{"num_hidden_layers": 8, "hidden_size": 128, "n_experts": 64, "experts_per_token": 4, "d_expert": 32, "d_shared_expert": 64, "hidden_act": "swiglu", "moe_layers": [1, 2, 3, 4, 5, 6, 7], "router_score": "softmax", "normalize_top_k": true, "routed_scale": 1.0, "balance_loss": 0.00312, "balance_bias": false, "shared_expert_gate": true, "init_std_router": 0.0227, "lr_router": 0.00224, "num_attention_heads": 4, "num_key_value_heads": 2, "head_dim": 32, "vocab_size": 1024, "norm": "rmsnorm", "norm_place": "pre", "norm_eps": 1e-05, "positions": "rope", "rope_theta": 10000.0, "rope_fraction": 0.5, "qk_norm": true, "attn_scale": 0.337, "tie_word_embeddings": false, "parallel_block": false, "init": "uniform", "init_std_qkv": 0.0442, "init_std_o": 0.0, "init_std_up": 0.0442, "init_std_down": 0.0, "optimizer": "soap_variant", "learning_rate": 0.0139, "lr_mult_qkv": 0.5, "beta1": 0.95, "beta2": 0.99, "lr_head": 0.0141, "warmup_steps": 58, "schedule": "wsd", "decay_fraction": 0.665, "decay_shape": "linear", "final_lr_fraction": 0.0, "batch_tokens": 262144, "max_seq_len": 512, "doc_mask": true, "train_tokens": 747400000, "max_steps": 2852, "dataset": "wikipedia_en"}
Below are experts of layer 5 (counted from 0) of a mixture-of-experts language model. Rows are named router (the router's row for the expert), gate (a neuron's input weights, with its number), up (a neuron's input weights, with its number), down (a neuron's output weights, with its number) and show model dimensions 0-127. Each number is 128 + 24 x the weight over its row's rms, rounded and kept within 0 to 255. Numbers have three digits each.
After each expert's rows: a language model's description of what the expert responds to; "gets" lists some tokens that make up at least twice as much of what it gets as of all text. This comes from a sample of Wikipedia text that the model never trained on. Tokens count by the router's weight.

# expert 43
router:132151148124112095169154140147114128130081121144167145132132119149122117194137124132136097116150058141146142119075120094129161099209132132174132116157122139134145116102113148138157121151101112133111125116148157144124129149102114161179180116142153120116150140146136108086145112103137123136155152143170122111103110102105120129097157116139100138148148089150099146129125106114130117080139
gate9:126128187108177087092110116094131155102114080126151152140175140117129153118094173127143163129118141138154129142176141100110135124123122119087106086155163159115104153130100130127118095121144111124106095124122118126132128134140137106109130179119153125114145123154136144096120121117172127118080130130098121144133163187096090133131186129161104146147093132134090134153084152139149125127142
up9:137136142114154126151140105129145113145104125130122174141114182104147132119132136113147114108126078153154082150079103078164127134123086167125102141115145113107167104140111136108114116119115109128115136095145114182118167135096190137133128095107105168174134131128101127090067118107139144165111121114113120109131140150123139129098129093138120107136117123130141105162105079074107124095143
down9:129110108158121184126160162094091106148114092095128148138077104161087146167143115116173104113086124152126099123081073097125140127146161157164128133156123150105106123139129112139136109100153154127095103135158155110161112128161106134153133147101144086134158123150119139097147147096166132145121120143148143141159152068132113129105150129138156104127124105104092125135106161110148143121123
It responds to: Prepositions of, in, to, with and -ing endings linking a preceding noun or verb to its object, as in front of, comprising.
gets: " of", " in", "ed", " to", " with", "ing"

# expert 28
router:116111107130102147136173179141114115158092107159148156159146151133107127123115118133116139136157103122154171133121115083139160163142129161115099160143093118140126098088126167148127113108095140157100107142161131163118151096139106153124119123116146093123131178146143139119160118115098149111149148164132142135102112127143095102109151130186101136188155086135155109134136148106147067152131
gate9:104147145109098088143173169140126116150146173117115119132137144178147130146133136097112138224116114129124143129123146116140113155118170151133133124114138114112137150149103137154119152123077105133111127088103126135152130110143175093127162123119127134109164167140103118146149113091161097135125126167161091150138063154091103110102127138193105133136150118129145132121129144154126126113131
up9:125115110110134152156104106123148106082115139105138151111105098115141109147123138131136114122175117080114153126146126138146118102108188127092112162134144146128115155138089167125103115141127080092140143104129154094100106153085194141135124153093078141148173143157107120162142180138121133132122145101149137105158140081136127110131145126121151138112107131172121133150129144148129171179096
down9:143117136109161166107165136169127148128092137149148088119110150099119133121128109172120145118138159155117138129139133118119123157132088143136148144109184107130139163106129142128145110088131110157161145134132117162142116130107127100115117094159088118136110160158160156151166108095123156099127094138128094123141125157123055129117145106147083178114137098096111152105126180142133161139183
It responds to: Ends of infobox field names before a colon, such as B-orn, Occup-ation, Mission stat-us, Year-s, plus the prepositions of, from, by.
gets: " of", "ing", "ed", " by", "ation", " from"

# expert 52
router:110161106106138146100152159117096116139132120141187142137145082088116085135119119151137127141161132153158168099139138118118137157136122147156131146162133101132104116115127126098088085127106155160184105167076158138156151116156160094139106146116093099145135110117131113115127122161139103109145095104106157147143132157120128102079153121177135156133133149145126094143115184158151124124127
gate1:105138072149143174161128105150128060144157145177126106111171152134128147104098118161176105152127150166138134118139125127121140136100121142122144108135126155137123123142130172101127142154096157139133121160174130152129121085134107158147128128094138098095102125076158143158105138093129090114115084173115093148131155157164134128140139117157153150147125121110120136141135106109148114148175
up1:167098185116139157121146104083076111123138107155133147123112140113144116130150103127097159171147159168125197119109136153114153136162150123100148150139144138160139131133158136123143119121132090113087148114133116087120127127135090117102079103145129108175108098132166136125154103063171116128149124163157138167143125128118115124110122125116152089160118161125110134137146150120132158096142
down1:145133156129112112127123136092135091177147099142157175085175141135123083102116139181140119111145117131088114127098109164161147128087148118115155158123152170140127126152093146117137142132114110131137121170141082140145165139130139125138106180123113100143114128135131129136149112146159117167124112156122155103088140092125101133103095107140107151174128143164116169086145116124178115141165
It responds to: First word piece of capitalized labels in wiki tables and infoboxes after pipes or dashes, such as St-adium, St-ation, A-pps, B-orn, D-istrict.
gets: " st", " St", " p", " P", " T", " |"

# expert 19
router:132144171140116163118103131115135103107133153103159111092125134093122142123150119140181175124149115159120088147151127111151077106147122113087094088135140108097122121130166117158168127102099154141194137095104114160135084153137116122168120135136160150134127156116085153129183127092147112160109108112144122155134142151106110147140129104134152139145071118130139090115108138149160136118137
gate2:116139161121103118198108102110166131093123170136129148075141165116167149143103112125110128144132147204105135134093123148152095133097145125114140101102149162179132138133134137147120140138142104142109111113077135129103114143137127104139146135142151152129152109153120108109194133129130113193143157150086107148109097119128083167098119119133152116140121134113114124119117146126084109139149
up2:119162107161167150158140115193146124090107109113171140102106157148143142158161092124139113142143049172086123131076119100118117098123119135135116118126114120158147135117149117153126134151117116111144135125152136105141128137153143101142127112092133149119109089113123106097165149127128111175117112137147133096099133144184095170104098130137121146152106090118103127115124088097089147133147
down2:174124123133147078083156145137092130132149142148098136171127114096113111093094152122149124190112175135183130135143113105115148145159114134123129108150114115103122114129136128096135131145106142134105075135146119119154159123090088163098150110131121119124114116141159137163122124130178136081146135112165090127111143145112155080157131120130117083142118156145178154141168155135139133090128
It responds to: Single capital letters opening proper names, often after commas, pipes or parentheses in lists and tables, like C in Collinsville, K in Kelsey.
gets: " B", " M", " C", " S", " G", " K"

# expert 24
router:161172128130091144161102148141119114117115114112165131133145148130158134133100116134165087120084092092135118111151127086121156109096095133107125128137155150157159119096146114120125161156137105129178092134078182097130137138129099133150168125131073190138122121118132112138094090107125151148110095120113127124104140130168153093156114162107145125135106141116140166120112175124170137129136
gate1:143177123121127091151162114134102139091104067140133127120172076103132162129122126139126104120165122103149126105150126115106134147141115159153130148120153105139134160086141126141134147138109108179136118128102175099081181111141153155133120125140131130128098107102136159111091117096155100093087104104147105139079109170119128097112104150127115149147142088091121171148100134106144115129132
up1:129124104134146112125123109147113124148147124150169126136100138105116158107123134132102108116148139174145131147132152120099111116123147135130147095167181122120162143115101101120158122123134109222108152134117118104111114129112132128144133108094080179160157127141116128137122120093112115138079121099136098158110155141119117137093121156098083191145128103162104095113120107086150082168122
down1:142119180124130130109125116136109140091120136111158085153122115148131084130154105142098095165162164123108119099121106139146137131106152121144120122142103122102133090107080135160120107136073181126113089106123156131098135168125128138094107143114149145123118155135136177110103154124156118130137152181130144127152130109121183111136121106137085118101166143169122129145168100120058147113142
It responds to: Articles and possessive determiners opening noun phrases after prepositions, such as the, a, The, his, its, plus 's.
gets: " the", " a", " The", " A", "'s", " as"

# expert 29
router:145094141116092119141114126148107153132119112152134117147081170140135140139131118121109103141137098122108179102143154112123127138125115108156143141069094083160126106160105094111150098160107126124163075161131155141120140159098086119167160140164124165109142121163166123156094100130138120157152138111141120128084128102162115123075124134101108160128103104094120130140117092121090101098121
gate0:115102143171080146157115104109146130144129125169108132144076109106104110125143127070142155128166130132131148149150114126108138096109142105143088165113157173093150136141112164107150141167114111156169078126130158125126106124110136129111123143121144173083116120150152127132131080145124152140191118168180117154124117138131154129073137109085160128109112118121133138120129118141095107151138
up0:090141121103107145117126094126121110088164149144121132114136087118112105114122117068151113189097131133119118115131138116129093172085168133123161177162117118149147118123119156134141088132132069151123183132159138156097148164100143118123144126119109139103148139142108174148133151092129144115081167121158150155168111123092134138123126156099143103115118121155130114105112142147124140177107
down0:136116103146084141111121131129139102152104159108145086117154146138129094120162147168178124175161138101096123170123117129157131098134127129169148120115126138138101087122210136161131120078094146114141157087127085157104125106173138142136121146127127138161113143117114168119165102132153114148102111120128186137117169131121113121163145119159103140137118131150136169142147144127094123124115
It responds to: Auxiliaries, negation and connectives inside clauses (was, be, had, not, to, and, or, but) and adverb endings like -ly in Additional|ly, lik|ely.
gets: " to", " and", "ly", " be", " was", " not"

# expert 44
router:115116107123101130132093103111177101116089114139181156107156160128152145140112133150113138158114161149181162107139139166115123159076117147120131120092127123094101158134179113129113104157132142119147090136171126157136146119110109111118126201142102137112160145129143095129129139093119134141113138109114123118150105140164151124150114135105100128122078104123173115159107139096095178155127
gate1:155172149118134092124146139094151137072171121137137146148145141130138131120151157122117145132132134099153165127123193131104133109084164165151102121128114114105122148148140119135125137147075133131146191112097144134148170121101124117157142187135113113117145117153117143149148161138084183139096165120136115148113112120156123138135128125110156151139109095143069109103097147105149096099126
up1:119150128122169170101134127104196165129163134084132154083090054102115114142140118135133134164104155141125118167133150133099146121134121124110104157107121129155125084159112100108114136177135128128128099111131125132133144106141101111144042149100157099128125116135116148120163124121155105141109141172131135125124120136138136114138135168147098134193094158110104109122120114113129110129126
down1:135121094110113167089135087111167142115150145102135129142091116087075123137166144134125125119135152124156122129103154122111101103129124141109122133124084149171119131107150097169134122155190087104151078130127111142107142161134156115160144168126123088158117157101140114144132124155133118101095155162090112118173144133095095145156116122142125119146111102131113072162118123079118112122141
It responds to: Pronouns he, she, it, his, her and The starting clauses in biographies, plus he/she letters inside words like W-he-re.
gets: " he", "he", " He", " it", " the", " The"

# expert 13
router:087136150109116061127145135108165156147140136164107156103140108182167148161137108149125078113120134139086119147132104111116162142161177065131144121148121122107133105132106146095141145145143091121132104136167148118125120101117186139148146130102195117122148140158156113128170107145105142139159150145133120131137111113122126118124141173161113121165136086129143156149109117129103142109134
gate1:115083138072129100177123121166122141123151133173116090126123151122097087176129084134125104102081138116105141094134107133095133181126121098164129106155137137142125152091103142105132150087125134092160080123119091105126152121136154121102124154164134138132136127129106115098138151116137130151151112149149109126140070100116170079137114141157128115142119123131143087135154140136126128080098
up1:132099112145133068128103140153096138120110123126091156161122160156101115134154134147112137153119144130129148140099177126118094121108120131162133081150165145098103100182135135113113157114125128105141093099102117098138122105175142135094110130105120074103129107120137138098136111115152148114174082179162143148106114120116152144134181149089143111141115162108104119142140110091122076123124
down1:160127126141127146140137099116117116083096133128154149132151108125143091134116154118127112097107134114133149117146147117087112161140118107128167114153181129172114167086120092131152115110144097145083093108138047111066125095167180182146126139150121130112151117127136138107141147147128150090120125111133135124146103129116124117101145120147145110144098119090114068111129146089109113104112
It responds to: Inflectional and derivational suffixes ending words in running prose before of, in or commas, like -es, -ation, -ment, -ities, -ed.
gets: "s", "ed", "es", "ing", "ation", "ion"

# expert 1
router:108120179133139157181104141112162119135106137154111122133129133117122124103138105084103139106113154129133180130169129204176123145139121127102121170083165127150116127117091100140119098154125132167159079137146147142089117156118158148170154154118133159127133132137164114123117114137126077132142134155192119136147116098140143107109134169128147161134135135095130100111124118143120152113155
gate0:143126139125146145124154144082133134114183112183132126147184102166102148167146109108158119116145123098126151122134178186172120120144137113097086152071127119141152104115123095114136141151139122123123119114108142131155139154126163160169129156138149121108175133141131154111110098121148087147102136117194118147137118123136153135136166105112117145110117106157156160137173146115119129094127
up0:159157143106113144114119120120134126124136153103106129104140167103146171115101096123160114119140155161114155125135078112109145141169109110114115148126156167097160112124140132135110124099108108157165112170083095086088130105103127149097123152124161125088108141117111161097144120038120119087141136141153106152111135100088131134109117130107090150107118170168143105115097124113135120134143
down0:087113121139095107149121115104122149119051160118124114101113122156127111097125153100136120096097094111101139122136114126149183092119176128062132134123128143111092116104120103161162118123163191129106136102159132152132151101148152134158133118091184168163143135111126139093129117141117116115126132141154149138103137143097139115095111144120116114167157158109131130104132149108153167100121
It responds to: Copulas was, is, are, were, been after it or which, plus word-opening pieces like th in although, ch, f, Ch.
gets: " was", " is", " f", "f", " Ch", " are"

# expert 59
router:132123106136147156144137169137089170137076170127110139143123132112144122090171133148090095125145130122114128129129082128113156087151127093102115092087129123127161083166146149143126135136134178153152115125127123104106093087125145114110103160118098123164120080133123128097097167134102137153148132114135132073137127122097165184125093145131111144118121136064118120112133143124119113092117
gate1:133194152155132167125099094112133134137130174135121124131109145131110153127121078122100137121155103136132169140182152106146147144124164129143093131070134101124138111113135156146089156115115083120131111123125113133125140105153076080075142141108097152125136100147140124117183156122123138153117134143132162110145112103119126147109096113090129100118138127121187114132145105177165101126149
up1:130106112078157111144161180100153103101134152102168092161147154103111067158116107127135106115117121100118120131130148119141165144169128117140157140107134140164118112137149111122136136180153136187102101131145121125104137122125123101150177121088119105135171145143127115132080114129134113145162158168112138143106149105137125126134088133135076106109123095125117126119186145171129126097127
down1:136146133140132116128111182137143092165153116112139115154129202172129116080117115100103108117090142114145135145118128141125146154154145138143107136102142130142109088129112160112136078077127126140099133119151148137107205131160141125156130124146131138126098177143134123089117126150093117113143165088149125162126118139174172112134142145131122094132158113073115124120143094108104155106114
It responds to: Word-start pieces like m, loc, cent, serv, ret, plus qu inside words (li|qu|idated, subse|qu|ent, s|qu|ad), and bare spaces in tables.
gets: " m", " ", "ent", "qu", " w", " b"